{"experts_per_token": 4, "router_score": "softmax", "routed_scale": 2.0, "balance_loss": 0.00619, "router_bias": true, "n_head": 3, "parallel_block": false, "init_std_qkv": 0.0274, "init_std_o": 0.0274, "init_std_up": 0.0274, "lr_mult_o": 1.63, "batch_tokens": 262144, "train_tokens": 815100000}
Below are experts of layer 4 (counted from 0) of a mixture-of-experts language model. Rows are named router (the router's row for the expert), gate (a neuron's input weights, with its number), up (a neuron's input weights, with its number) and show model dimensions 0-191. Each number is 500 + 25 x the weight over its row's rms, rounded and kept within 0 to 999. Numbers have three digits each.
After each expert's rows: a language model's description of what the expert responds to. This comes from a sample of Wikipedia text that the model never trained on.

# expert 14
router:462528483497503485505516518505467512541453505513507470469509467488508474526527474542495530470474510526505494547481533471483518516506541535552470457473486485489509498475475514460527532508487450461510522483493541523503506463493493543475522478506524459489491483477531483498493500456467552494526535549524518496472558529493500470495484480489540488513496501520518468505476450477482472480493539547496492552515488492493520504488538467482504497460537489488528538517509515513461526463474486510513529487484456513508522512503517505515456499521514528531503464547496511514524496493479483468
gate0:499507503488498515515529512509494505535489574499510471469486472529531487514501490520461487554509495463522496489513560512518545514527544497496512493448536525474505534487461524461509557473526490500536520497463506526513463519529512528478485523494464459554494463482460504497478507525467516521525543500482495500522502490525536475533486503483546499524520461477513486464491504515512472484490491508499545511482481491502469479515474484440503470501448506537486495525481476502506500516474436511487475499508448519520547468507501471512461494516524527480518503491517507510533483472521512531
up0:538461516528528528511451494532529502487518539496497490475457501509475523500470481506517505536480548465499534520507504470529493501465500464520522554486492512501518554481508489485492499507518491488487472490455536496513515498461452558521454548523474515521513476545504484505539516490511530474487453518493542514509469468517520480477488511527497481516517527497471478500508500512466517496533494486524480500471511503483495514518485517553508519476510486506556473517515479508481467499537490478509457499495470486487498495553467536514466478502536464512505487481476532490486548541436454505
gate1:483526467521486495525510540477537509526507499507505501521477463521452466484519476524516485482467486485474511503522467481479521455549520513497487516527540501470525498504531470534486473475538466503508490568516514471530503479521493536468527473541511480459525477492514463441513501515485502486495559517518494548441538518537506487499532536502480484495473524514458529516487485496422496495486516525524516492504469521510492518482529480499455495507492508498519495426553491489526498510502500520490512534500505530510471512490502459450462532497481501500519472458488496503487507522489502503
up1:487504464474510490472508503530525530467440474502491488489505493532444540490471496496501539512491527487526560538521489506496522530494476500518502491527486499472513462479504499486522485471493515485514536459490488534523512477497491489511520508470550471536495504486504527534513498522504451492476517488551459518495533476499472554476519535488482511431521499492528495563506523491503475511470513531509487544436484511464499518493527510524505501491501494450460496498494517519528464489542501494494482531540513512524476516512523487504471539432491508496495497503536527557525524505513526529
Description: Mid-word or/ar pieces. Word pieces containing or or ar, mostly inside longer words and names, as in Bangsamoro, metamorphose, Panoramic, Ambassador, Alipurduar.

# expert 4
router:474517513490486463537493511538489526515478472541507485465528471476511475525497482522483547477452527539470524523504540500463504533508510520545491462457485491487507488477475505478522523522501451476504490481466522529505522496507510552497541486517525475488475499481513486521500508465483530471541511511542544476494541525515506481483479472521536481527502523540517464527467456473459505484527510547514482542532483464483478518495526472486505509467515473491513550528533508510486508480466497499520530465515477504504529512490498539532464505514507528503505464539490487534529521483513482435
gate1:513537498499485518526480530504512473507527498518509525509491514477464490504507490497512487476493515473464537509489475500510462494470475472495532439469513485496502503522487505538494513517497468524525501532548448483494503461482522464507497477520475495454497496506478484495496494499499490522528557462523523521502516516521498478468535514523471503441529489506505453483464525500453487491492511487485489505539459489505496538505499512508456487479468530463516516534509459536471443502500442490536493529517469541525534493456498449481503546537470569494494513447513520538539502497508513500
up1:506507511498492469471468513525547519474462474498461487506489492554449540496485479491537511487499513460515499531496495516548503523491499478477486538524458489472531515468532450495530460472469513506518507500456492490499483489472464512515474469474574472512483491502553506511470490505504477480472546502524487503524480530451480542482514526463478537520499513503501507473496498455535491540482532490476516509440502518490488517523483462468487488496471483495513448476507467468481495466532536499498498487527518530502494496510475481520489498443542508497455511526488528536489495497504489539
gate2:548470447519557469554496501500514498506540411495545489514482504527520485488517474477484496492518498458492519509469514510506459528499496515492480489498459488526495494528499520531461510466530464478458474524531488487451509516559499500504518476495463531515502488468481518474497520482502494524533511506515554510480486522505524519499485480501500480484553486514515448470521527499522495488531491514507505535511467497480488496491538485481465464488502510499516530500479468477519537500457454483494495559559521468468509506465492486463491492512482485492525482509468498536523461515538507501
up2:534476515517546502494494486506521500506504501491501520483479448472485535465453469497500494487526509476505535539484537510492509451481543474513516500476504450497508521511516515476440495502527482529497468510528478492520468495496522545497517518538474515466506485479497466460511503512466483470519515516450470521505515501527441487511544511489505539489559521475490448522425493497487512498535500460511503478486468487459505521506504489494452542497499479505493518498485511498465483499433512530445515494484499512506501476482498501510472516512537511545486498485531523528511465483467526557
Description: Word-initial capital letters. Single capital letters or short first pieces starting a word, often names and places, such as V in Varaha, R, I, Arg in Argentina.

# expert 38
router:471535495493509469518497524520457518523460499529515482495514461491564466528518483538508560476485525535488508517511521499462510516504510526533497471454452476488496482492479489481507530549492470472528497482484529516520502473510484496491513477507553470467493486475482460514511516466495528499527531534533532453472521531502516496476495459519502480507461504537537477524466449493502501518493526527516467531534472477489497521483529470455503527456524469472516525541516525533455509478480520507527545478528482537507534505480514524531470497515500518507504467524494506495515525522488478468
gate1:509491479482509535500528482498497505509491508480514505476477480491462508486510508511527499505494540474481515501505500467482503460521521444454443477520538491485479494505508469518544478521488494570505502511519493498549520450512471470472467495509486460461517515492535484518516518517496530517506532505520481537507526493499490468507525474489472456507548497481502451525496507505477519493482499521559535525524487501508486494489524515472452474465478477473487496467445502519457473438480489468508488507507466550535495513443529507448500501522505557501497485447512531494502484481496511457
up1:526476479512506499485489511522493515490501504484497510488521471547494488499512478439543508464530526459513510541487495532538485517496483479512478477520457515467508449526487484450502465452441495524522514500492509491482510497499470465488517480473539436521505490516500513490547510531489483515444526485541474520510515492498498508460540534476498483447525498452494468519521520510539472534525500470508446513479495507498464509493520507483483526479492448512460521492492522509501496479535556485502494524524491512546486527510465516486457519435489540499494499526487500519508485500543506516
gate2:523539455485505466520482542488460518507501487511486458510499537483487466492464475465517509490508512491515525506480481503508462522475498483460439488511489542526486495507489491470517523552512482471515528541525524468496457496498490524524480482473499557502491483465451488551521538482496479516466527502491505508514487443476491505465520488493568452476483482504515481479501505480505512544510493513502516484469518499456447522528514488501458521501524482539523476506529456502519481500478487473549487529516474492475517585486488484491485452497484505514498509494519458506478475519509519501
up2:517486526471507481461477525513520514505522482479498501461461483481461490501493468514471455525496514508506495535495523501494493486500515557517534486491482491480478504507463494463484491474514523518511458462508483471477483493528499498467505506463521487504485514496526488467534545458501498474502529498477519511512517518453450467499516509453488529530546517488484529488490459509494489449489476500509478517464415510491495474509515499519488488522536542459493533510452533515465519505476531481513480501574484509508501441494500534505459501522515539516444520482516528537471522469502505531
Description: List dashes and on. Hyphen bullets starting lines in infobox-like lists, table pipes, and the word on, especially went on to or impact on.

# expert 36
router:474532501470503474525491530505481507529467493536513458486493482445521476501501475507478514480483505540482490511523521513465480533523529536529500449471462475473524461482470488481516518520504466472531486484492509513527496481478497504457507485539526458473470494485481468527509517471510521472505536567528550489486493540509493453465449497504521478539474508522525502508465451496470490471522508525505443527518474489488496519483531482475482489462515494491515566521522524544490528470500498509544515478509452493485539508500513521534480496535503509512511461543478510513508513499508506471
gate1:509477469503475545514479534513504499524511489482492451513461484435442539485513497542493444461472523422474488473531494505472463479537525515478476507531542502448486473484507455528523489496501500505542491519530464499506526467491516470490499499527526466502461516494502510508502482483533486476501517484490515520499528482500510489494473544513523488438488501507482512481477479485470497516482519493476507505511509505488494522455502465509490481460484500494493477507508506495508493481500488511511475454509462588545504509493505497528501528523506586496518509490477505497454512525525512489
up1:496544521495524502478526526540536515463459512462520507513518492546466531493513486499558552508530509507551506543465536521527503544469492500496491519509473526484551474525476514504524444466475469487521491499513536552524477504494460488537495488481520455500493499506467543533489494535441467490452569491527468498506508499496531524484484519466472489476466482474497487480516536502543490477483504515497480519520515503522496494536511500513488438491483483495501464466471511509493483519542502499513485499527476522514507524512534482498482494455498524525502501492508538524502488513496509539
gate2:534510437536518467534538497483459482517475488512485514525493479491516493531460491504575485462530484473488480487475482504472474540455519502455489506458515510489481502502502486470517490515533512443486470538534493482504460471509485488471507511484486548521503483480447496526484489501520484495483514513495528534488497493485489466508510513456504469517499482475521484524532542527507523547496519566498500529465517523501462487479496555469489484500505472497485459514494506499517498512479481495545526475542480496466536510458493468507498504506522474492516512524510501528504455549564484510
up2:509484550495535497466499467503476489515543505501527520467512500482469551506459489512473493461524513503493507502491508545498540510536488527504501490480498483481503518532520505475434475457528461501499444512523423497522480468511535523525521486503501464464521506470521493482510476472481473484494474517470505517502513467528474507472541486474508554503502533468454443540506468463509438511533501490510477489499499492474521494505536509458453502532511474503542533513498519525526497535479525512486491514492502519544518459510498525496494498494519526537509511534506486514525482457528478493
Description: Capitalized word starts. Opening pieces of words and proper names such as United, American, World, Col(onies), Ec(uador), plus inner pieces like Alphaproteobacteria.

# expert 26
router:462499495475506483510517508524459521541438477534522487471516478501563467516502492514489537465458525541476507529505523484475541529499516515509492486492482467486506488465454509477522531525489460477521484470478525509497511461514476520472522472524525477476470492486489477512518528466504534480496546518542543455482524511487538480461471476513513468519472537528536459513469462492480487474513524548515490545527467472484509515513529479457510525463515497481524522542498514531494539472482517520525510479505468510509510524501513518545487493510512541505497467528488511508538488497497474468
gate1:527540469513470496493491518499520490487524502506511494514461481478535499496511500489512491468482555481498532512466511504491535491479511516473500442508566508481453502472470506499455486531496515497511465498527465437487497470518510482509483521518501473486489453527505488532523489492490494496528517440538511518507468523515481455452524507521484496484502497520484505488477498521436484499487516432488517511512453480496514528467469489509491487464472479494473485515474465521468500488516461469527533509495509560528512499435498503470517513520499548520506450480495488492529535551493467479
up1:476544476518489527466482549505516533469455477501519520543493479540492493482499500468499513483493517482505502518485507472475477522507516498499489470527478460480540520511462509509523508449490530504487488510508534523482549508459463497503440503487553438496450468531466514496534483478542502482499497456536495472519455508490523467466512494477472511495480504512484524478493526477454464502467489471471515532455488491427485518477470476455492536499525473501489511477520506482480476520532514518515492524493505519537489539520490484496494461488503476530467493539496516458515472498485478486
gate2:484501505551521512494536462482495505511492454498474483506508527491485467487514501467504501428504503509503497513460488504531494488469482479479474513495461453440504471504496482493469474498539477475439506529540499502470489468511469516521560510507505527499498519463495516519518526462479467545477519494504527511446498531444476478483504505501513438476499509490490471500489522494494526518493528526532524503488445531480516481517556515479477476534545483492531500463521461520519484467505493494527466499517500458486547485493458498511501480448521512506502493502473458481450492517500509498
up2:516476503477532497494503525504504511519523508500483477523466480459527520506491487469499468540515490475537544525499505481507514469512544520512516527505536520464540513526501513461471526479495471533512436492505525510512478475522536499523510511499516525461481503488515488513528503449504472468495506494532530449485469466505474471495491498487506527563519508474470540488489471478493482509522451469540472524462484486461490483485534509506479467494478498528504545513424523521469534466478533498508516516495458484459508438523512508492500447502529509549473503489522497519526513468521478487
Description: Closing brackets and separators. Closing parentheses after years or numbers, table pipes, periods, colons and commas closing citations, as in (1957), (age 61), pp 41–65.

# expert 39
router:450502493474493463499510520499474517534456481551515470483511483494524477516515492518500553471478524523485519524520503483476512544507510536528458491479451461488487460500481497475512532535514465477536490479489524516503534480514487510467536445493523474474477501473517492500502516473488539478515530515533537475490546538489506465478462484511534445501488503522515482511480478459488502489533517538505474550529467456493509532460532475458497503443516469479503513512523498540462544474477505524498515474510466521504512504494488515547469494503522542503507472529486508488523508488510495464
gate0:483506470476517513498528463511507513519456523513530522471470489501500471523512553482527521493486493476515526516556503503517547513514503557485501477545537513470507496449484471466464473499491472517508513502495515493461497456497468522484492469512494503517478476490495532492550494473458514502498505500461503510501498462520478476520516553472552489480503515505477503517479480488539466438543463467559523488471529488512531508520489507477515496529462486463481436480456474562504492461494491510519498491482466499507498527523485483533511500508482541496522494520495543550499507508505520498
up0:568482525506492508492480475578513494464518541470516471497489487505515506474491549506462483500502540477462480490449481491525505498510507479496517540503478515464461521468470466480478483522489482459510498509470492522496536500435490477526465541477494495474487500476494487499513495476484499511491460533520460507505506463478482537501474472506490463511499485477483486501493467476499534466549464456505539478487514543465474514515499525513489478495484495505521499550530519532485495514551498519544480497513472506484485480516446503538493510510493480459502474503512478447503556512493500548
gate1:505471493561493527514527502504492498478479477533495515508480505492446531486509520529504518465462535493459453528519512496483495505510487516469512488496486507499541515503535518506481485493525476510486510489497512441520478486482509538500501441497484499452511520486562508505463521521525519488505580478516526530477534532496505468503542471482485519456462526487466528515442494435476496507532510496508525518527477453515490504520549490536471469504497515484498499462529495473499485502550464509521495493477493570523500492491540482483521520488512552501506504493504512532481523525490501526
up1:475506480479516502470487532502528544518513490495491531476486462524498538499536508446521504486493502467494533470510508458540509522503534479498526482498503509446537470461489527497544490468485502490474490558487547517538497472465474438512529525505521493534500477510495517492566457481480487485512518454555500481513445472491487491476468536506491520485540527457531524504534508514495480547478499526471482516485509550488519521475487484490500495496562464483492481470490526506464481496528500512494431504486486495508492503499490497516482494461532483524482517517494516543519524490498505487
Description: Separators after labels. Colons after names or titles, table pipes after a cell value, semicolons in lists, and the closing brace in km^{2}.

# expert 1
router:454533517465508476534508509509478498560456485544506483457541507515510438497504504507472514492465512537515525541477500494497495519503530504540511471469484505478480488467488468479530531531491449444514528466463513497527523487504481537466528460480551462464492475485505490544499525475473516472516516504525527491484524529509500482461480482514515502497482511529524479485461489488490507505516547527490495539537437474521513544504522478476501516477539485491512518534529511505490529469469504519515521484495492528504503537513513526532470510524517516490521460553485514535511504496496493458
gate1:462494486535513501516529483500523471505532488486471446519456492472482515500527506547497503465487510508461499495521488466483523486519510477505482466486535534486497526451470484537530473530529497539469520468498484465484514479534510492456521506497540444471508515476508493506509538517451514464483539458475498513486537512518523510476515503524481520465472509512488495493492520492472530530482488497495513536561456501511472510483444488541451499497477510507494497503511488497501493530517508508494504517528522534513543490459532507457473535486452508506571524434501500503495537512494475489
up1:476491450544509479509498494518515533523465502466504499464514498540491489515496504510522517513489505449497513499506498539498472505516510511453496526498483476469552497514499480527517475468475480528522512555510522550489451508493433493479478521454565475477517518511454473450537463514523492486494552478513454501512506509494525506483555477470474550481510484464468519533521496514540516498470487527481457552501510494469498494532532516523490513481506526516466489486504541501521491505508484544531457548494470507527487499503502468514496495483475513474503514514547515504540483497508506497
gate2:503522517515514477551484500513505531593489478531486492510459504530472484489495484459480489463485480476478498506445498509513449492459494501453516463491462489478505506504511474523484508521513484451493501507485493488504491524511477550537540458519505525546535535491483544507504484488477497505514505450514539461496478488487488506500495468499485475453523487513491485505491516527515545537495543507509524526533450521488433495498488518426462488518519503488542484540511498479525520507468502502511537498528530516465497500502526501463493464494498504479538477513479484522484499529531483502
up2:499501525496493483488497507488492505506542510489492492500534482496478538510500492509450469530536524470551542523497485525524508490474498516557481475511479522475509511504499514417505497463538491565487515467530448504543463505498478506496522556495491527480514507511510496490550501454502514468479522476523531490487468453499442504481530498457485476443503536463518483525457465517484506482480500477509509489520486483494522485499489488471466497515505519468516542525480525513469480501466462513514532482505488501497509494474467508517463456530498562493478498507482462528492515453505507499
Description: Mid-word syllable pieces. Short syllable fragments like le, er, re, el inside words and names, e.g. Paral-le-l, pal-le-ts, Dar-re-ll, Gre-ece.

# expert 62
router:449528510476516472512531505526488511540448468515498475489523482466528468527550499538493528463495500543494523545512532487481495538502542517555476454496452492493494476481487490489527516506479459485502515466468538506505525475487480503465539475516542452448463488464509452532521503473498509474507509538530548465499524527502500493480491493515515495531521510506524499527468474479465519486496527520539480513514478494490496510493536474479481500470523477496526524527523529527485545477501496499507520476495442514518501522505495531546484500495489537520521476556487492503538530491486494484
gate1:490534506517487522507510472509485505486500471464487440518481511440454539500507471509515485482490514490470530530529497503484535477488520489477525455535499483534508507469500475493558470514513491483495520494523449466510513452501484501424488516497503465518454474505513460493511516522484499473452528486542485500492478508513499549494539538499483486485486487512508483510494478463474556519503464512486504479540469501516454485485487483516476480477422464489496531496515517511500499482540481471546495483475498556528526508464534484512542500502498521532521528503492521527487541500486489491
up1:535512513495502484484511464502494488504443501497449492500522505530469535523500483488517500470485521491506497508493539496505498520490529495475538520488513484459519470537516492444526446448476451503508484510513547463512487510473478515533502503487535482530458512479524485474548476486474458498485570472521517536567497466473547516513509472473531523498532533474484506478508517503505488542533505473500486501498489492508523490526542472517508513470481452525466471522528523487517482473519503466499500536503476529512461550522515479517477563476487499504487512510498546493506526473522489510
gate2:489529493518501456504527520497462549526534443506489476547459513436464518529496490459502474448519479472495508527485521516471476503477530500487442480485463509480505493484516495516519433506518459449495514500490485490495507525516493493486523443481509556520502516503489521525501487494536461539483502510481505476495483484464488468513517445511502498487527493436517508505512529498530536521492540536508510529495486476468477510452518512446465475541530479501497518471509453517486506482497481507523500540503463505490516496499494522471468440493487510479513482486504470496492492495506517519
up2:498479520533491498460481490498483501489519496515520488494492510448484536512474454512476478533485510493540483511529505490520508490522545476525501534495520530483505487519515545479454481498507493503512431511566496475483463501480494494516493488483533531496520511501523494484514499463486515438525533518466510508505512439548479464462458493475532538509489487454527464506475462493453470483533475458490471505492462524444502500499497518469470501509529517515517544494463523557459501489502499526484539509494489528512545480504485482487486504484495523529512507475504471525467463472497548507
Description: Personal names and name parts. Common first names like John, David, James, month names, and surname pieces inside names, as in Richardson, Karlović, Duffy, Maxwell.

# expert 47
router:466518488481491452547527526548456493527466479537503468495521479473508487510502475531480550436465532523481544525495534507491502510497503520526500485480463491476505450474497496493529507526473483486523489473471515519518495495494490505455498494516519492488458509501496454543512529491496537495538539527526509457488518552527535456483472480520522495528493504508540480501465467478477512473521542532526501514523476490507491544497510468474469513473537465500520555503526492540477518475447481540500521490515482493506510523492512496506486491501505514507514465535484494504546543499505473454
gate1:482505454481496544552522521513472479470495488505486440515510510479462516480490513503493492492479507464442504502562503517473527490501501461512521465518508505504550498461511493551521431512498485502535503478524482474532505466489483525472474491516525483471490525493534492513516503482512496456440533481480484490493510505517485477502520515541494457527496534504513516517486530488489517480483481509516533506508482508517474519478565482522464524473466471475487480437509469487500479509514508511510482532515519542502549484487554471531498523481454556501508487461455506531489506508495491504
up1:515509490521484487480481503485519523466470476509499501515509487564524515511449506476523523471540521469514489555506490493556487488546512519531498476516484483485532497527508500511513490483484486496494525535515525528526497504477473512483493527477573473517499521485531504479551449524524513479483528454538540499538478531523477537469535502506517526517499520481513507511520477467483462516518503504514483522496517468490509503495517492496505535511467478517443495472531498495490475519526513515500453456545504497520484548523472514497488485477524560538509553543529509550471513469523465518
gate2:495494469530548506551520487492518486519523441541526487510473520485486468499506497475491506469493503483456504566512532491498456526502519457479515496496461475505534466519487540523447541503555474497496529533540497443487497537523495510526535508496483545481505465498473463496515494490497513512515516472477493509515494504500494464501512515498529485476492477476504466518498530456492499516496536528482522506501482507500485502486500523474453464479519531488545516472546472490506492491462471519558468543528503443509491503488492451445487475498497514504480482470505463516483482501525533466
up2:531505512503515502477469496523501483547531508507522533515512459459517470532471436528444469513526481494491492486505492533495517479525488480527526520493521482433536471511502534491479460491542467508537449525554451526516472511493503491502546490490486522502484524511512513493458479491469534478493509522509491507514495491519481484494528505485492483476492540478504490526474480528451525542535491498542492497493478510433476509522494496515459528527490505469499563516449509524486504509482498488457512505533452470483491475492529507459515509534524530528504489500536492542503520480493505523
Description: Prefix-like word starts. Opening pieces of common words after articles, often prefixes, such as pro-hibited, post-man, sub-urb, trans-plant, under, dis.

# expert 27
router:470522518457502484516522546529478531535457471536488468499512466471517480498499483534494525474470524527507530511481529491483524543508509510550465476491473442480494457492486496483518521511513447470531494453444537501493504455501502518469518480508525481499498502497501472536536532468491519499526529524516531463487535554497507485475464482531512471530482535537516481525469467487488506486529510520511507533524489491523495542493538455476494487482527461462508530507536503500460510477452518498521517484499476508501525527483519543510467497502497506520505456550470502503537510520513498491
gate0:506509538461508503491508508504513499510489510479459505513470534467523486507477526540502499502444533493510487482469544511539471508544573547489508523484489495528484488503475525476462537535529458494552511500492535518459482483504492548520502505492472543465464447505461484469530500474446487478498494525486500487511492487480547500472526509571487499477472550499515490486475457512494522505490479488491567502491527500511538520481503526478501479458518497500479497491502496511492516513502503504542513504511504510471506519499484493491476466482500520460535549495480492528528507507539504567
up0:506564506490501525488451475542493458482519467496499500528479490529531507507497489504504507508477532491514505518488499501541513497478524486474510482492466504440461559439489452509477512536510520506514534496454499545529523506461480462546438553490494492489493507529534492470477462476492529501486494524506512480554503453521497529506469465520493481510494512490495515519494496461483538517500491500466517493503524548499484516510471483530502479484479488463467505479510510505470490514512499517561459506516503529458493496559503508504483487462471478476532523515547535484505500470499517470
gate1:522501459507501530542517495505521515506542501473526507545483477466448518426504516471530511505489530480467510452538508468510568503512490492488495417495506470537519484531518467526510463522515459515497506528506488485522482457536521481453508490513547488488519514537537493533483530484515476493467586462510499508489520544535524491503514529518466490482491508513504507503467543488509492485530491475505500524522477487535478504519523493490489468501499495437504497480519474528519491502522484470522515523496483494503501495500506481475505501482488540529521473492474494495513524523518531537
up1:492481462444508470455457522534497486499498492521477500464484497568481477465499493494533511490504534513494521500501492494557512488507491480535519528519505501463541476517466504508487480472509484508440496499478527488511529509505459507534549459481565447495498542498509532497533479463482499467490515462524497518528505471480517503474506471460467548443506527478506472509515535489490495523493495498526514492469525487469482496482511477493499484500520522453502445450509511521497481508542517510514498522525458508514480523520497505487494467447490526487489483493501556474478480448501495516
Description: Quantifiers and word prefixes. Quantifier words after of, to or and, such as every, most, many, some, all, plus prefixes like re, con, pro-.

# expert 24
router:460540486485501482525526483519474522515460453531491469486493457470537491506499482501526538454471540536493521533507539505494537551516508527540494466492469498503501464504479499457509526534499486474515474500478521518509520485509497521484515464527523502467477494462481453541502521477502505475541545538516508467479529532538501460476454478521510499513483526500520492499464483496507514493509515517522475517530466450508496561471538479452479485482501459473508526545499500509477551484450520524486512483525494489508534536478503535543500485519511506513493472538475496497515515489517497482
gate0:518493481480473519533499446506496521505516508496496519486473489494567480515490506531536493485489508496482502478561556526512539504484523530477504515478497498494469419441489508482480501508492539509542479484495472554547479518505479459456520486506489528487482499478515477516507497478489471478545508485483508481472448479501541493542514528505517489500515522449547536493499477481503488497496500464550517491473517452486542548532505475493492476525468503524476519494490515531485498509484479512481495517516460525450538478494484507507497477470502517481485473488508437509519527506518518536
up0:492514500480489493480515484535479467474472467527495514451463472537500490499491504497510511483479521471486505551462482524498565466495525473520514531528473509462464506503529499469476490485524534459443522536480471522539536504469514476547457525498560522472529502506519503477513480505540505549483510525508503485554496476485489485468523504493536501502485499466476498489491496505487525475508482498534539507503472528511498542469488528504471473506488483487512471501555532520492502514511530463492477477507485513525500480524493527538481504524494447497504522479466500474489547481492417504
gate1:482499461509471558499502513520451508496490482509500518503466510482467493486485507486532530492501495487507515519525501489432487469537542511469537468502511536501504477453504532501491448497484496503516468524540487467484552463488504538495488490505484517473551490510495453479508511505465503496512522481470526517488534486490464481506535477573477487491451515516498473530466522510449514535474487483481498515468518485457497533476548521543460459484512510465484517527511546507531475493491444495501528528521489518505496504478505483479492509503488538499517538487539516491502495561516516517
up1:526489485489518505504479512463563520507477486477494455547531520529478504469494486469511533493504511463531515526494515502536491502539498507487506506512497499466530457507478502478485483462459472522475498561512529547515509535497511537484468520479555437489470496511519556455547456515496519497480534493532516494495481486483470473443513475467469513497528501498533500492508501519530494502512519524519476517514510501496490512555500461495509466488464511497484527468528518471482453524524518564507503531519488492534475525521478476530487502488521520527483506545521550537504495508499488506
Description: Mid-word syllable pieces. Short pieces inside or ending words and ordinals: rd, st, th in "3rd", "Ottawa", "forensic", plus %, sub, acc.

# expert 0
router:477517514465475456496488512492447522551462465544499488476510494483549488514508482536491550467495505523501505528489502488475484551492553536492519486473491489488511469484505503474522518546486461490511491482491541512487516491514504504491506458509541477506496489483476463511528512468482493478513528507553522461462519526500514483470469512524519490511466518530494486489472477491464513493500539529491480503523462457498524554502552483465480511430530477465517506512487495510459539471476510493510522488503457493524544529491493481563461503531511521522493479525493522517551497492509494481
gate0:501511508480511500479512504525558449477480503480509525480460476515552498532472506520488504503528472514495524493540545504514529512468543522469534497488500512478481487467471564472456516539496523514541471508482484497486498528488456497475490516467477535526502464441477460522522540517477465501488480560489511490502519504501518502560506525520503474525522517486533489491471485503514504516535493526551461504451500496476531519495514501501524496526489506488543463489431501520462498495508488515488497476509503488499526455510480480507497506493515536484536546506481526492507469490516566483
up0:530509504477500514477476506546481509487523487493511490501460526531506482469503516490496510499514497499470481491499500467532513493499507494493493502507481512499437542491467517497484508528560492464480528548473456506533549476460472484528490519516504522516514489524461453489514471493515531537469504541516508522535434449514528489506538502516503494519509477486473443456527495528456536495467498463542530480492495521453500490521462512527505488490501505473526499523559511519515449487501441470509513524507475483499519536479475513531484498531508464492549485515483550486510515521505479523
gate1:507505519506487538511503500487470458518486490510517505517431515472478500506482520521482488514518549475456478509548536493460505511481504475475517490494511492490528528526541511519497490502482514544490515512483463481492526467518534522511519460513527463477491462505504477493464517486472496472492517480560523494495502495516489483534515519572500493495489510548465496509470481489463479518508518472497483505517486447525502545505511485542463519463481443494472498509521477529474458506535480490517531522505471528513534498467515495490524483477495544476508509439518510536545524556550481520
up1:504515467488495462510510509509514493486466500566502496507514515568447510526503478455513499510511498513504515514525468526562500503496522480473481495489479515476546492550524508477505477469464477493516488507538520524512467489470492498508466497511522474503494502506510504539535483509497497482462546499533481504533491496502550526437552507489464536470528507532483545532535521496483473508510473525535503533445521478491468491515498503480530482515480498515495485444559522476478502508519495493515493501489472501486512561549517464519475533486508513546485525545503523531520501487492501539
Description: Table pipes, quantity "of". Table cell pipes and dashes in sports results and ISBNs, plus "of" after numbers or quantifiers like "one of", "three of".

# expert 29
router:463522507477485454536517533531471510547454497530505477458514485485545495508525496526484540462488498543489519541498524450487506548500526546540486457484475453493508481485465507467522519545495465471503492485470508522511512480508481519485531492493527478470502495489491469510506517477498535481529528529510537477471546543489502492471460488514522468531490507519505475502472468495480492506535526531518496526515493483508480533478537470474499492459502464463520534523520523520460527460463498514512516479504479496504547512509496528546463503518525526516518472548499494508537513526505493462
gate0:542493506491512523483472504525526496538473534521511492469494498519489522514472518528537503527466471509443527477520515508517525494515541507526515486474474477491501473485492478472508525532536520473490501457483503542493462476532464522498505543537496501498513484486472508499527536494487526521521518532454482472480463479552519502507570553480511475503519490520491494508511472541479468460515443511519536497495519473488487496477460489527522482536499518481491415483486485511512504523490516518481501478558441555499527508507518468517503539512485520498494480481491505511501532512464538494
up0:523474495528472455498484500568505498482524472502526516499452514512496507484492527504459522540481513514506507492458514477489531501501514474517527544505445551512466527473484465506454486501489533481490539474472482511545538491468484531550493517475502467477504485531521496478516464516488505514478466533512521543520463481474474473509486508474519447499473500468482507482487473512497494494542539530491520495497507488443525500482443480546522433510515482503525455510537482508518447479526479514516497454495512515474517502509519490511519468492517507492463484509523547507494519487503492531
gate1:494498441494514547556529510491505449497486495510483493514469480485448502469519493523506532492506508470528505502536503480481487525523540478452458486536521460492524521511492492512505500513492468487513489514532505487501508500452519469496504487515523480462526484478468483499476533516506523509490509445518497500496515462491529466471511521505502498500468439496468483531480465428497555497507481519492497521501511468483472532514500432519532491489498510492519497464525507485474512496473493517492514546520495530511543533501533484521483541497500596485532518462511507513506480540504530521
up1:482493471504467507454478467479528518487496470497467516495499463563462519477487464485575518505494517488526569480501510507521545527492468484492480504549491534496489492523476519465474478509485476520487512532507508474519488460463498474521538481455526467537491504556484509512505470510498464503448511473565505503508485464473531491429503515479455526498519504504501488500478522505519499521472487548512513516513499475530497499511514471507482483487541509475493493479531525505543494482538501509514470513493494501482513537525539524465472507477517517456512524493490538526496495481546499519
Description: Space before numbers. Bare space tokens just before a number, as in died 1993, received 48 points, or after table bars and colons.

# expert 46
router:473529506480488484533499519539480506522475499540510468507530466475532488531515477530489515450469500525490527548480525478504478519485518536533494495454470484502493451454470500498512510538484447486527497471464520496524515479493522539444508473510517480483490521485524491554506533470508514486535525520546526470449503502501506494468469481498520497539495501528485495478442458471498481493516519540527489525540482469501501544495500478489526540475529458467528536528509526499467519480485514517521520495486489509507509515498474511519494510515539516494527454539451506535536535497484515486
gate0:546498532497443486488525477463510493509511556440515462514477471504506515509523511530526477518492493465473518516519564511479544515481529509467473543482486552519522494459503491441514491495486529502520509485459520501514496479480474491456514543464541466483525480505459496532473542482475475494516502539484504462509470482494552513501518472475525525476476544489491491498466476551507491471493454513520510474480475493531530479494491505471504484496508489501525491500478494476488495519547527494511478534485472546510484504507534485471459535476524519476516520492496490488514531494509501550
up0:515455516522474486524477471503496456499547509517481480495460447529527499544484515476512493481530483502425494488452495474520481526506489476521470579468511552478483516494499470487483509530473484458491474501491521496528507515508486541527505493514486510502511507515514470513547448503480520523450517490492517537514517457503556520506493472508494424496535495499489498463521479492513554473519526509486509442494489531512498466524502488502517501498522493517468483526535504511495465469493480503509496502480531477503468541501470536524474528498475519479523479483488550501508494512526476523
gate1:486494464522471567513506505539490499508511493468516472523473507453430520480526504500489509462438514525496510489561486495480533494515532440478493504510552538519496489498510537521524453524510481499493512478488481467500500493518507526509502469516509503461536509528516488490484529535493473451466502514503496547474539466499519495468508522504515503462495483474479482543459516474485523496504515491493490521517523503499521526471506488532497522475507480465487495484495528514538469493542468467506511529487502547534512517456549473491472529508495552501529491488458519508526553514514527527
up1:524530482524506542469524525495507529479483517523495512523481527520503503486518477492523531516491509482520556503511502504518502519466467505516513521566478495503534477486463455491500482516490480505520496506519546524494472485510501522517495472453543438497490486508493478477464457524496491487488549477549500500525494485486560471455534541488504476480536471474477511515515527481504507512496521526511470539479529504494493513513486495466456455481489512542471492478477525491506499473516490511522520537527524530479507543499446470487490523433494479529472516542522573496530510479477507510
Description: Early pieces of prose words. Word-initial or second pieces of common lowercase words in running prose, such as s-u-icide, con, re, inter, ad-vertising, s-econd.